From a checkpoint of a small mixture-of-experts model trained on Wikipedia: vocabulary 8192.
Below are experts of layer 5 (counted from 0) of a mixture-of-experts language model. Rows are named up (a neuron's input weights, with its number), down (a neuron's output weights, with its number) and show model dimensions 0-127. Each number is 50 + 15 x the weight over its row's rms, rounded and kept within 0 to 99.
Before each expert's rows: "comes before" lists some tokens at least twice as common just after its tokens as in all text. This comes from a sample of Wikipedia text that the model never trained on. Tokens count by the router's weight.

# expert 5
comes before: " the", " ", " a", " his", " this", " an"
up2:36 35 49 38 41 49 43 46 65 48 44 53 29 43 59 57 79 70 40 51 53 29 30 50 36 41 58 59 59 48 49 32 45 43 60 44 37 39 83 54 66 60 82 39 81 30 45 50 47 37 51 65 50 59 49 86 20 49 34 54 83 42 49 37 59 66 59 45 34 38 61 82 59 49 43 29 84 44 27 61 47 40 50 57 61 18 60 51 34 44 32 44 19 46 40 40 63 55 53 61 71 32 39 31 63 48 43 51 24 44 30 66 48 60 46 78 51 50 42 47 74 13 42 73 53 61 77 36
down2:33 44 68 42 45 25 60 48 55 52 42 47 15 70 66 65 65 34 41 60 39 45 64 52 85 73 60 45 28 65 52 49 59 56 55 55 50 46 60 28 24 69 63 66 52 51 50 53 36 48 30 52 48 75 43 50 57 42 41 38 82 53 57 60 28 45 50 59 74 42 61 68 58 51 23 49 30 18 50 49 33 17 36 74 37 56 44 57 42 24 62 57 42 73 30 69 36 68 54 89 29 55 54 15 50 53 46 77 50 52 43 68 55 76 54 25 28 55 34 39 37 67 52 41 51 56 42 54
up3:17 39 58 57 33 34 52 33 32 76 67 26 88 82 42 44 50 41 70 71 39 63 65 62 31 74 42 36 50 35 38 40 71 57 31 59 57 51 42 47 57 82 62 47 23 52 44 54 50 57 33 51 70 40 30 45 80 64 47 34 56 64 23 62 38 20 58 74 51 45 49 59 63 44 34 37 50 51 40 42 49 89 57 69 43 60 27 35 43 71 26 59 77 65 45 42 50 39 33 24 50 64 53 34 34 62 42 45 68 67 51 50 44 33 37 28 54 49 51 53 61 33 58 54 67 43 39 54
down3:60 66 51 44 23 45 45 30 65 43 37 55 36 59 57 50 41 25 48 57 50 52 42 41 60 38 66 71 14 63 71 59 54 51 61 32 51 62 31 49 42 54 39 44 63 29 31 46 59 39 56 56 25 54 61 44 52 20 53 55 17 54 56 56 18 62 39 58 55 52 69 37 83 52 69 45 80 52 43 47 22 30 22 84 63 47 63 63 61 40 53 76 36 54 52 94 45 46 42 40 36 58 47 71 48 51 60 77 24 34 47 55 38 60 43 28 33 84 48 77 36 40 41 47 59 43 56 52
up4:28 78 48 47 65 42 57 29 64 53 54 55 57 54 34 73 81 29 28 40 44 41 30 52 35 55 47 45 52 50 53 40 42 82 46 19 75 52 32 57 49 47 70 61 77 55 72 41 33 55 38 53 73 46 15 38 48 48 68 60 58 85 53 66 50 57 48 62 77 72 60 55 29 40 56 64 39 18 72 19 49 32 50 19 45 22 35 30 42 36 47 31 66 57 51 37 33 60 55 46 35 53 64 55 49 45 62 39 46 48 46 66 47 65 55 50 72 51 52 55 32 52 35 52 52 65 86 67
down4:85 30 62 65 60 57 95 53 32 55 48 50 44 45 51 26 55 49 41 48 44 29 46 43 24 67 14 17 50 45 62 47 38 87 67 74 28 51 68 51 44 54 54 32 40 28 56 42 64 65 67 33 48 44 51 64 92 53 52 32 45 52 69 65 57 64 61 50 37 63 57 49 58 53 53 33 40 54 45 42 43 63 71 63 52 65 44 62 63 30 61 62 51 45 44 41 46 33 42 71 44 55 51 34 56 29 22 23 73 33 33 39 50 33 60 57 11 45 54 32 60 46 75 44 47 64 60 45
up5:54 59 18 47 40 34 60 61 63 51 57 50 53 52 64 53 55 51 32 75 59 67 30 90 63 73 42 41 58 36 57 59 43 25 49 30 44 50 65 39 68 58 72 84 72 50 52 53 49 58 56 22 57 33 40 52 56 39 50 30 59 47 46 63 51 52 44 47 29 51 47 85 66 79 22 73 59 43 64 42 64 46 42 66 29 53 37 81 59 22 02 51 59 62 61 25 57 58 51 63 75 70 49 65 43 60 64 57 55 46 61 67 47 28 51 51 48 58 70 66 72 65 64 62 46 43 28 56
down5:29 61 70 39 27 65 50 22 45 24 51 56 85 61 44 60 41 54 44 19 47 48 59 18 53 38 55 73 39 45 31 67 56 61 53 57 38 42 30 70 48 36 49 15 20 57 60 22 67 53 45 59 49 58 62 72 45 61 58 59 27 39 75 61 52 49 42 27 72 55 44 26 57 47 68 23 53 62 56 57 45 57 38 46 67 52 69 41 80 52 79 63 38 51 33 38 62 32 38 32 46 46 50 35 46 41 33 40 62 46 46 16 48 70 38 77 45 44 18 60 54 50 47 27 47 64 56 59
up6:47 61 74 67 51 54 52 47 65 36 54 32 65 25 41 62 28 38 58 50 46 53 29 31 29 70 27 32 64 61 58 41 61 25 47 28 68 65 31 57 29 61 50 50 71 60 39 79 53 61 53 25 36 42 25 58 47 58 70 49 55 34 23 56 37 49 62 40 44 39 47 52 52 50 11 52 46 46 55 54 57 58 59 81 68 58 45 53 43 60 23 27 53 28 72 35 30 39 85 67 41 44 59 40 42 55 74 75 52 51 35 47 33 49 57 75 73 41 48 05 62 55 63 44 50 40 64 67
down6:58 61 42 45 59 46 60 45 38 50 65 61 65 41 74 62 71 47 33 57 43 36 59 35 42 18 72 66 44 33 54 56 34 52 35 59 27 29 60 68 47 20 65 56 61 34 57 41 28 71 84 60 61 50 56 49 62 22 58 61 52 54 34 39 60 60 63 37 23 56 49 52 34 42 56 59 25 42 38 48 55 23 32 28 66 33 42 89 41 82 63 62 53 42 79 63 84 54 42 69 67 68 55 69 47 52 19 43 45 70 34 53 70 34 54 44 65 56 16 56 45 48 51 57 51 38 61 45
up7:38 21 53 59 51 30 43 62 57 30 43 25 54 63 29 71 59 53 54 65 68 23 37 88 33 39 41 45 47 28 61 56 81 36 54 37 54 54 24 36 32 39 42 78 37 58 68 66 62 56 09 58 16 39 44 44 50 66 39 75 63 54 56 46 64 39 19 32 78 51 69 57 58 62 49 50 47 45 55 33 46 68 46 44 48 64 23 49 43 52 34 61 58 54 56 38 57 69 24 72 47 55 57 41 64 60 74 44 50 48 20 37 42 42 30 55 55 38 70 45 71 71 60 55 39 40 33 40
down7:97 76 72 60 46 75 57 27 33 63 75 63 41 49 65 41 10 43 23 54 75 40 72 27 66 52 64 58 48 63 48 29 18 54 49 57 71 44 57 66 48 64 32 46 58 22 56 44 10 43 52 47 98 45 60 61 43 54 46 52 15 34 54 45 27 38 52 41 58 41 45 35 27 23 55 42 57 42 68 52 45 38 52 38 31 55 61 55 52 54 68 23 37 46 40 43 30 48 59 44 63 52 50 33 45 33 46 46 53 37 64 58 66 53 56 45 56 53 40 55 65 43 43 45 62 55 55 57
up8:60 48 55 69 40 53 66 45 53 37 47 47 58 36 30 48 52 59 57 35 74 30 72 60 52 34 60 55 62 49 37 68 56 54 69 50 67 58 55 96 65 41 76 48 69 72 29 52 64 66 51 24 93 58 25 39 44 40 46 64 48 33 30 43 64 51 63 68 30 78 85 45 72 54 58 40 59 41 57 48 78 48 27 51 61 24 40 64 60 54 54 29 54 27 29 51 44 57 47 56 51 64 52 55 47 49 47 32 68 20 37 28 28 55 51 58 45 47 60 65 50 90 34 63 38 58 64 60
down8:55 70 50 91 44 61 57 63 47 51 67 50 51 50 65 69 68 61 55 73 55 39 48 52 40 48 52 40 56 51 61 30 43 27 71 28 22 65 61 68 41 37 34 58 45 39 27 51 55 50 58 52 65 48 42 61 67 55 27 49 63 58 24 49 23 26 51 57 79 22 23 45 28 74 43 79 54 25 46 53 43 64 62 44 37 57 65 39 34 70 53 91 75 39 58 45 56 70 53 67 29 50 44 57 75 59 65 31 54 48 43 71 73 35 51 65 23 61 35 50 38 65 47 38 68 28 47 41
up9:60 36 43 35 69 58 42 53 43 53 72 35 30 54 27 34 39 79 41 47 42 54 47 82 56 43 42 42 48 56 83 70 22 49 50 73 25 45 55 57 42 69 35 54 60 51 61 37 99 31 11 48 51 44 55 76 42 47 55 51 44 50 44 62 39 41 45 39 71 74 45 47 36 37 39 35 74 42 48 56 66 52 44 61 46 66 58 32 82 49 74 64 70 41 31 38 57 44 49 26 34 38 43 43 61 44 54 60 63 72 24 59 66 19 44 66 62 22 50 54 56 41 66 32 67 58 32 50
down9:53 33 42 61 45 26 44 39 32 34 66 33 48 57 60 38 53 42 44 53 49 37 53 48 60 64 62 60 55 37 43 50 22 71 46 66 34 46 45 32 39 35 72 23 44 58 63 63 68 53 57 32 49 82 67 51 44 55 47 64 43 41 61 34 34 44 39 39 80 62 25 57 60 56 69 39 62 59 54 42 63 68 58 34 61 47 51 48 55 35 21 66 50 13 41 45 59 43 59 78 79 27 31 47 47 77 28 22 53 39 43 69 54 39 67 56 55 16 65 12 22 39 72 78 35 64 51 46

# expert 14
comes before: " the", " by", " to", " in", " a", " be"
up1:36 49 44 53 57 81 65 61 37 49 40 45 39 47 36 22 51 30 53 57 29 69 48 43 39 58 35 55 52 56 47 38 51 50 83 99 52 40 29 55 36 50 42 56 35 51 49 37 48 33 56 39 56 76 20 41 41 56 40 52 42 47 53 62 86 68 81 42 69 41 78 54 42 42 46 66 65 49 57 26 75 49 52 78 15 55 38 59 56 22 33 71 28 53 41 50 59 16 70 41 27 51 66 61 58 49 51 66 57 50 59 30 61 50 73 75 52 37 37 38 61 56 46 53 21 50 52 53
down1:51 43 25 49 73 49 70 47 41 53 59 27 43 59 46 57 36 70 44 72 12 38 59 59 48 63 56 58 58 62 38 51 73 61 64 58 34 46 57 86 59 60 61 73 45 23 34 64 62 37 51 22 60 47 37 58 44 35 51 49 55 41 56 77 28 55 42 70 59 66 42 36 53 57 44 24 79 35 53 33 13 58 48 31 65 51 26 66 43 60 58 37 43 48 36 44 50 45 52 48 63 47 46 90 47 20 64 51 71 67 60 47 70 53 81 41 39 55 49 74 77 23 51 31 26 61 51 57
up2:30 21 57 45 55 47 69 65 45 23 40 43 26 43 64 45 41 46 31 30 45 78 35 69 48 50 29 52 42 50 57 77 87 31 54 45 47 46 33 60 40 91 22 52 55 38 55 50 75 72 45 38 29 84 53 52 55 60 11 49 52 35 32 61 47 73 54 41 52 56 31 39 66 37 46 79 38 62 34 77 61 54 57 32 51 63 48 32 77 45 35 58 59 55 36 38 63 35 41 67 56 54 49 53 23 52 52 53 50 49 58 64 40 61 49 26 45 60 35 64 67 61 62 33 17 53 55 55
down2:21 66 34 24 65 37 19 56 42 53 49 46 52 41 47 32 39 54 56 16 76 67 61 82 44 47 26 57 25 67 41 54 84 33 71 58 39 32 57 53 60 50 52 47 62 50 26 58 64 56 56 70 32 23 66 26 35 73 36 47 38 41 59 57 55 51 61 57 38 54 52 34 47 44 42 54 45 56 45 63 63 60 72 62 72 34 57 35 36 78 72 26 73 67 39 31 67 26 53 72 42 54 62 48 55 61 51 56 19 52 69 51 71 38 40 26 45 65 30 38 66 40 51 61 36 43 64 36
up3:56 55 54 55 35 52 67 61 61 52 60 50 43 30 79 53 74 52 57 44 34 38 39 42 48 61 54 49 49 75 20 48 50 49 47 64 43 09 37 31 41 56 43 28 42 55 77 17 56 69 45 12 64 79 59 67 63 75 32 38 32 57 68 43 54 49 38 82 37 39 43 65 63 55 31 27 46 44 26 55 20 57 52 57 59 56 32 41 53 43 58 67 38 59 58 36 54 66 52 59 79 68 51 68 49 57 38 56 64 33 31 66 63 44 54 44 59 78 34 58 27 36 52 42 54 57 62 07
down3:35 61 31 45 63 40 36 72 68 44 62 49 26 29 44 54 29 57 35 59 45 59 50 41 56 58 50 44 69 40 23 27 05 00 58 63 28 51 21 34 54 35 59 64 47 60 25 49 45 63 66 72 86 46 65 54 39 38 49 42 32 52 78 44 52 73 49 33 73 52 36 50 58 46 58 57 40 43 66 35 50 47 17 37 55 58 66 44 63 71 38 58 45 57 61 51 64 47 50 64 41 61 31 38 34 67 72 51 41 45 41 64 60 19 59 56 51 63 63 56 61 21 53 67 35 59 59 62
up4:67 37 59 35 90 64 31 69 54 76 46 68 39 29 66 58 61 43 39 48 57 56 37 52 72 36 24 61 39 58 64 62 60 57 49 57 59 52 66 34 43 56 55 30 69 64 70 57 50 50 66 42 63 53 44 53 39 41 63 34 63 61 90 68 31 52 56 52 67 46 73 61 64 41 51 30 22 54 45 53 43 35 48 46 71 46 41 38 76 35 49 61 35 67 49 23 58 47 35 69 31 57 46 49 24 60 45 42 81 53 49 54 59 47 47 33 53 23 71 63 48 21 31 07 22 75 51 37
down4:31 81 46 48 62 35 42 26 59 35 42 31 63 76 78 67 38 35 69 55 40 51 64 29 77 66 58 48 70 62 38 33 66 57 58 31 45 52 55 57 14 51 57 63 40 49 34 59 62 38 45 48 74 38 39 62 80 65 45 57 68 68 57 65 49 31 63 17 42 49 40 44 66 58 67 63 71 67 76 55 52 42 34 33 72 33 62 59 31 61 56 53 52 53 29 59 38 14 63 52 39 42 76 47 51 30 58 34 57 64 32 43 28 57 47 66 33 67 51 50 54 64 71 49 21 65 32 40
up5:31 38 63 41 30 13 64 33 57 48 53 72 60 27 33 26 63 47 60 60 50 32 38 53 36 55 57 56 34 56 75 52 50 54 50 47 41 30 37 62 60 31 41 51 66 47 57 83 34 54 72 51 56 47 64 73 56 52 74 48 34 25 51 34 45 44 40 29 44 48 48 50 42 41 60 43 45 36 77 98 55 34 58 33 66 56 28 59 74 52 66 47 61 36 66 44 66 45 41 27 65 44 44 30 36 58 70 74 72 40 59 55 55 54 32 33 77 36 50 58 64 79 62 49 28 48 12 61
down5:40 62 29 19 22 72 78 61 76 66 18 66 93 39 51 70 66 54 43 67 68 31 51 39 52 66 51 66 35 33 66 74 49 51 61 54 20 56 64 74 39 41 56 42 35 42 54 70 25 42 56 40 47 58 63 48 52 27 50 47 56 29 47 63 28 35 32 48 40 54 47 48 51 43 46 43 50 44 74 46 53 70 53 60 33 33 31 83 70 61 34 32 54 72 57 44 30 63 80 65 65 63 41 48 44 53 34 50 78 65 66 50 61 48 38 35 39 28 73 36 54 34 45 51 45 58 58 45
up6:43 52 33 31 57 62 78 38 44 46 72 26 13 57 52 61 61 34 34 83 57 33 51 38 45 30 60 52 79 35 61 31 52 59 27 76 72 45 52 51 49 62 59 35 52 62 63 33 46 74 63 49 38 69 38 22 63 40 42 34 35 53 47 45 45 46 52 65 54 67 16 58 61 73 47 54 38 42 64 57 48 60 19 63 44 40 24 70 32 63 50 48 55 64 93 38 58 41 35 35 43 77 56 42 63 59 38 34 59 69 34 60 37 65 39 57 51 56 54 52 39 40 60 60 47 95 48 51
down6:60 43 46 66 63 33 40 76 61 34 55 38 70 33 57 31 59 67 61 62 42 61 72 38 88 51 21 58 25 33 41 55 64 35 37 23 67 51 23 41 27 63 26 43 39 51 78 71 68 56 37 61 43 62 46 75 53 28 57 29 52 74 60 51 38 55 41 42 30 35 32 36 40 78 46 67 50 50 53 69 55 73 43 39 56 53 57 71 43 48 69 38 33 68 58 49 33 30 66 35 21 34 43 41 65 51 43 51 46 26 39 38 14 33 48 59 61 42 67 65 51 63 70 57 60 64 55 58
up7:52 31 47 53 48 46 66 53 53 36 62 20 47 18 52 24 48 47 55 36 61 65 54 76 56 47 74 62 34 38 27 58 61 17 56 78 59 29 34 46 73 40 39 47 51 77 54 41 26 17 40 66 58 21 49 61 20 37 43 38 34 10 48 56 39 41 50 62 90 41 58 59 60 52 54 28 55 50 49 36 27 45 63 64 76 49 71 69 40 63 46 58 48 51 45 51 29 62 50 61 54 40 48 55 60 50 24 61 61 54 36 27 23 42 50 39 61 54 19 58 67 62 60 59 55 49 61 40
down7:52 42 48 47 57 60 35 67 67 60 51 19 37 51 49 63 46 18 25 73 54 28 67 90 57 27 56 41 65 40 56 40 69 38 44 34 26 09 53 54 38 42 55 71 59 60 42 62 42 30 32 30 64 19 39 41 57 81 41 40 81 54 37 54 40 55 70 62 51 40 55 66 56 37 57 57 49 62 50 27 60 34 42 51 36 73 30 57 35 49 12 41 71 50 61 64 43 61 40 54 66 36 31 66 65 65 65 57 60 52 58 51 75 59 53 61 78 46 52 68 75 44 40 69 41 45 59 42
up8:71 50 47 50 57 42 48 52 20 41 49 67 64 46 38 70 54 37 65 59 62 52 48 35 27 42 33 45 45 48 40 26 58 66 50 32 85 54 32 72 29 59 39 41 83 57 56 47 23 55 75 51 51 48 41 47 56 51 61 35 30 49 60 39 42 70 74 25 37 84 70 70 49 34 31 56 51 57 47 47 41 41 30 65 31 61 41 45 57 44 17 37 48 38 52 52 35 56 59 53 48 60 49 59 23 63 84 62 56 31 40 32 45 62 63 94 45 33 27 52 28 56 48 78 39 55 80 67
down8:28 34 87 36 31 59 53 32 55 34 18 88 53 46 39 60 57 41 17 53 27 42 40 36 52 55 39 45 54 76 63 47 48 54 41 75 45 51 49 58 70 55 49 34 35 60 48 61 59 44 52 53 63 48 52 43 51 39 59 49 65 30 57 54 71 32 23 64 41 44 56 50 69 75 59 35 16 82 12 75 60 54 36 45 44 49 70 57 47 56 64 48 35 47 68 37 67 42 31 60 50 38 75 55 31 25 34 59 53 73 69 36 62 39 26 35 55 46 50 53 51 44 59 64 62 52 55 10

# expert 26
comes before: " the", " a", " his", " an", " its", " well"
up1:48 76 27 60 54 39 31 61 47 52 37 55 66 42 59 55 55 53 73 51 67 72 33 60 38 55 39 33 49 44 84 28 54 46 40 33 52 53 44 40 42 87 47 67 51 45 74 48 45 52 63 43 50 62 45 54 49 19 74 37 43 66 51 37 42 44 48 46 51 80 49 99 24 56 42 49 41 34 79 55 81 28 46 62 46 54 27 59 46 45 45 48 43 43 48 59 46 77 18 65 84 46 40 67 72 49 61 46 57 67 17 33 34 45 47 65 69 23 28 68 59 54 37 39 46 48 48 51
down1:35 54 99 50 38 63 69 45 49 40 26 42 38 58 25 53 40 51 48 63 41 59 51 25 77 27 52 59 54 55 39 60 62 66 26 52 49 56 69 51 82 48 69 44 54 46 77 62 47 67 51 65 35 36 59 42 59 43 50 44 14 44 63 75 63 47 39 46 36 51 34 50 63 49 48 48 65 80 44 51 20 66 46 31 61 51 74 48 56 49 64 47 60 58 74 40 59 48 52 49 50 53 76 39 29 58 14 48 72 25 82 43 57 41 56 62 81 74 59 20 70 54 41 36 57 60 48 57
up2:46 47 45 44 66 58 44 50 65 59 50 30 54 59 56 40 70 38 40 33 62 62 60 37 28 65 66 20 52 43 36 89 66 74 41 30 54 49 60 28 46 52 46 17 59 53 58 63 70 46 65 66 61 45 32 54 41 28 63 67 43 64 56 74 56 47 23 66 52 47 45 50 65 76 56 34 57 43 56 44 32 26 28 46 25 47 45 97 72 29 32 56 65 27 60 56 48 47 65 59 86 48 38 46 29 75 45 53 51 32 63 45 65 66 39 55 45 37 42 56 67 26 37 58 76 40 56 72
down2:53 59 44 37 45 48 34 51 41 39 60 47 42 71 40 45 36 76 31 75 54 51 53 22 39 11 71 44 46 49 60 38 28 50 52 48 50 87 45 50 76 47 39 65 60 55 46 39 51 53 69 56 61 44 69 41 55 64 32 53 41 76 65 36 43 31 48 56 49 78 71 56 46 74 41 56 33 41 34 51 55 51 28 36 28 35 47 47 53 44 57 19 50 51 12 38 43 32 52 69 58 63 81 47 72 67 18 23 54 63 41 25 73 36 59 52 42 55 45 63 91 42 75 41 61 40 55 41
up3:56 45 45 47 75 63 51 54 46 55 70 26 64 29 37 34 52 47 35 34 59 27 47 42 29 56 54 28 41 64 81 52 32 58 44 77 48 57 51 48 76 46 70 33 54 51 67 22 75 60 55 51 68 66 27 62 41 44 38 75 22 04 60 71 40 21 33 68 48 55 79 32 32 64 75 50 72 46 43 52 46 56 45 68 66 43 33 43 41 58 41 37 40 61 58 62 57 42 43 40 46 63 57 40 77 34 18 36 48 40 64 54 52 29 21 35 32 58 45 34 34 54 53 72 40 54 43 48
down3:39 36 61 65 10 35 42 78 54 12 57 57 42 57 89 35 46 38 39 54 54 47 56 65 43 53 45 55 85 45 48 50 51 59 52 38 83 45 44 63 54 43 34 35 70 42 50 56 51 62 30 45 64 56 53 55 46 44 39 42 57 33 47 33 16 56 38 49 64 58 43 40 51 40 52 84 52 60 56 52 81 16 47 48 55 45 36 38 60 67 37 39 70 43 52 37 31 69 18 46 52 45 48 43 22 42 51 59 42 54 37 60 35 86 48 60 75 62 25 60 61 52 72 16 52 55 31 68
up4:56 48 29 39 43 57 55 69 35 50 55 56 58 58 71 17 55 22 48 51 52 55 53 46 07 37 24 58 40 40 70 43 40 61 60 26 50 20 27 44 58 48 19 50 40 66 56 39 88 58 67 41 72 26 62 47 31 68 53 48 51 44 58 61 38 58 54 40 46 40 65 62 37 44 39 69 59 49 34 44 75 61 24 66 47 29 35 48 40 35 44 67 34 61 67 30 64 57 32 41 25 70 54 69 38 26 49 58 59 33 30 24 43 56 62 53 39 65 46 61 53 43 70 29 80 46 27 31
down4:31 25 55 33 64 27 41 39 50 47 45 63 52 34 50 41 42 47 49 22 47 64 60 59 62 38 27 39 29 52 52 54 68 40 51 53 56 58 67 72 64 58 59 55 78 66 74 62 76 28 30 51 48 36 46 52 50 51 56 68 30 64 70 53 74 45 54 44 42 25 28 11 50 53 41 69 45 62 64 58 22 54 41 77 61 63 67 52 38 55 85 45 50 35 38 70 50 66 63 38 48 57 63 32 53 55 63 69 80 50 48 23 28 50 19 55 34 51 38 91 76 43 57 50 41 46 69 58
up5:67 65 58 57 47 27 25 66 46 37 88 41 40 47 63 53 66 48 64 77 37 41 54 47 53 64 46 60 42 35 63 79 36 99 43 33 53 45 50 24 29 63 64 65 58 42 74 73 58 52 39 71 60 72 23 53 76 63 74 33 54 40 53 41 57 46 58 26 53 63 76 49 45 57 42 54 38 37 56 48 56 70 50 30 72 40 28 56 61 36 62 40 27 65 40 41 41 60 51 57 57 52 70 34 44 34 41 55 61 59 33 52 90 42 67 26 65 50 59 37 43 38 30 27 56 55 36 43
down5:35 46 43 45 54 48 67 68 73 36 25 82 45 53 56 43 57 43 42 55 34 42 29 62 50 40 65 36 49 65 49 35 53 47 50 60 55 38 83 65 63 32 39 40 69 25 45 52 16 44 43 58 65 69 39 10 34 20 57 66 28 67 75 44 32 33 54 61 72 48 29 63 32 26 62 99 64 49 39 48 72 38 63 48 26 70 65 66 54 34 46 39 56 35 40 45 46 38 57 67 47 64 45 48 50 39 51 17 41 54 39 35 62 58 54 52 41 35 34 71 39 57 49 55 61 65 32 43
up6:59 42 43 61 54 75 59 40 83 65 56 42 47 21 36 28 51 59 52 21 40 38 46 51 73 66 39 33 66 73 50 69 30 33 59 21 48 41 74 63 66 41 54 40 53 54 43 63 41 57 65 13 35 66 62 56 52 49 67 54 23 55 65 49 50 42 46 31 63 45 50 44 61 53 66 34 37 09 51 32 56 72 54 40 39 46 64 39 52 22 57 53 48 56 75 29 38 67 27 69 50 13 50 53 59 49 66 44 44 73 38 62 73 33 56 51 70 34 48 60 65 28 44 19 72 51 54 44
down6:30 42 57 60 37 32 48 80 68 53 44 44 47 43 62 55 42 69 29 52 48 62 47 47 32 33 88 26 46 47 77 69 90 64 41 44 43 61 14 38 69 42 64 72 52 52 65 60 68 47 42 61 63 34 28 52 32 58 44 49 41 25 51 46 57 59 54 98 32 57 50 44 40 32 55 55 46 67 48 40 45 33 61 61 41 54 42 49 54 66 39 58 37 22 53 68 73 77 28 53 41 62 63 64 30 45 79 66 40 41 69 38 56 69 34 31 29 63 24 41 48 54 32 61 43 46 46 33
up7:54 52 33 37 40 47 09 59 61 44 59 53 51 26 70 54 65 51 51 61 35 58 64 52 42 48 72 47 59 48 37 52 58 47 75 21 19 71 65 15 23 54 29 23 51 48 56 94 13 44 56 56 39 58 26 42 50 52 34 57 34 47 52 56 57 58 55 49 62 44 20 52 45 54 30 84 39 36 51 52 59 27 39 50 34 71 42 47 50 54 20 57 48 45 29 63 67 59 65 40 27 73 69 48 66 50 59 61 43 50 53 66 50 43 49 45 69 50 70 42 65 45 54 36 53 09 56 34
down7:53 43 54 56 70 49 57 47 68 46 42 82 57 60 37 43 89 32 27 68 68 34 28 39 49 62 66 69 52 40 72 68 72 58 52 24 24 60 39 57 29 32 44 59 48 52 62 79 59 59 54 45 14 59 38 38 87 51 32 48 39 53 41 28 25 51 54 44 39 55 60 49 28 71 59 33 51 45 28 72 55 48 30 57 67 60 50 86 74 30 71 37 59 54 43 58 42 33 43 50 43 76 53 33 47 55 73 53 38 37 55 48 36 52 56 63 21 55 55 40 42 71 41 47 35 56 21 52
up8:53 49 68 42 93 57 29 49 64 42 60 11 43 47 46 71 89 40 57 35 18 51 37 49 69 41 81 54 50 37 61 66 55 69 51 58 44 46 66 38 43 54 46 54 37 43 51 51 43 52 63 63 38 70 38 67 44 13 72 47 65 55 59 50 45 58 67 28 60 45 37 30 43 51 23 48 35 32 69 48 69 40 57 20 54 45 31 54 55 26 52 62 25 50 79 47 39 68 48 44 63 69 67 68 29 75 35 58 36 75 38 33 71 45 38 41 48 51 71 56 38 45 54 42 59 36 32 64
down8:78 55 26 57 40 78 61 64 38 61 50 87 63 42 59 23 39 69 40 74 68 36 47 55 21 76 27 50 54 38 44 58 41 44 68 46 42 60 61 71 65 24 40 41 47 55 55 40 40 50 47 44 38 66 31 74 65 62 34 54 69 41 75 43 68 29 61 51 34 56 35 23 39 57 55 62 70 53 39 58 65 65 48 47 68 48 35 47 30 65 53 59 66 52 38 62 55 52 64 59 67 43 76 65 90 49 61 17 47 53 59 48 91 60 36 65 80 49 39 53 51 47 59 36 59 64 56 60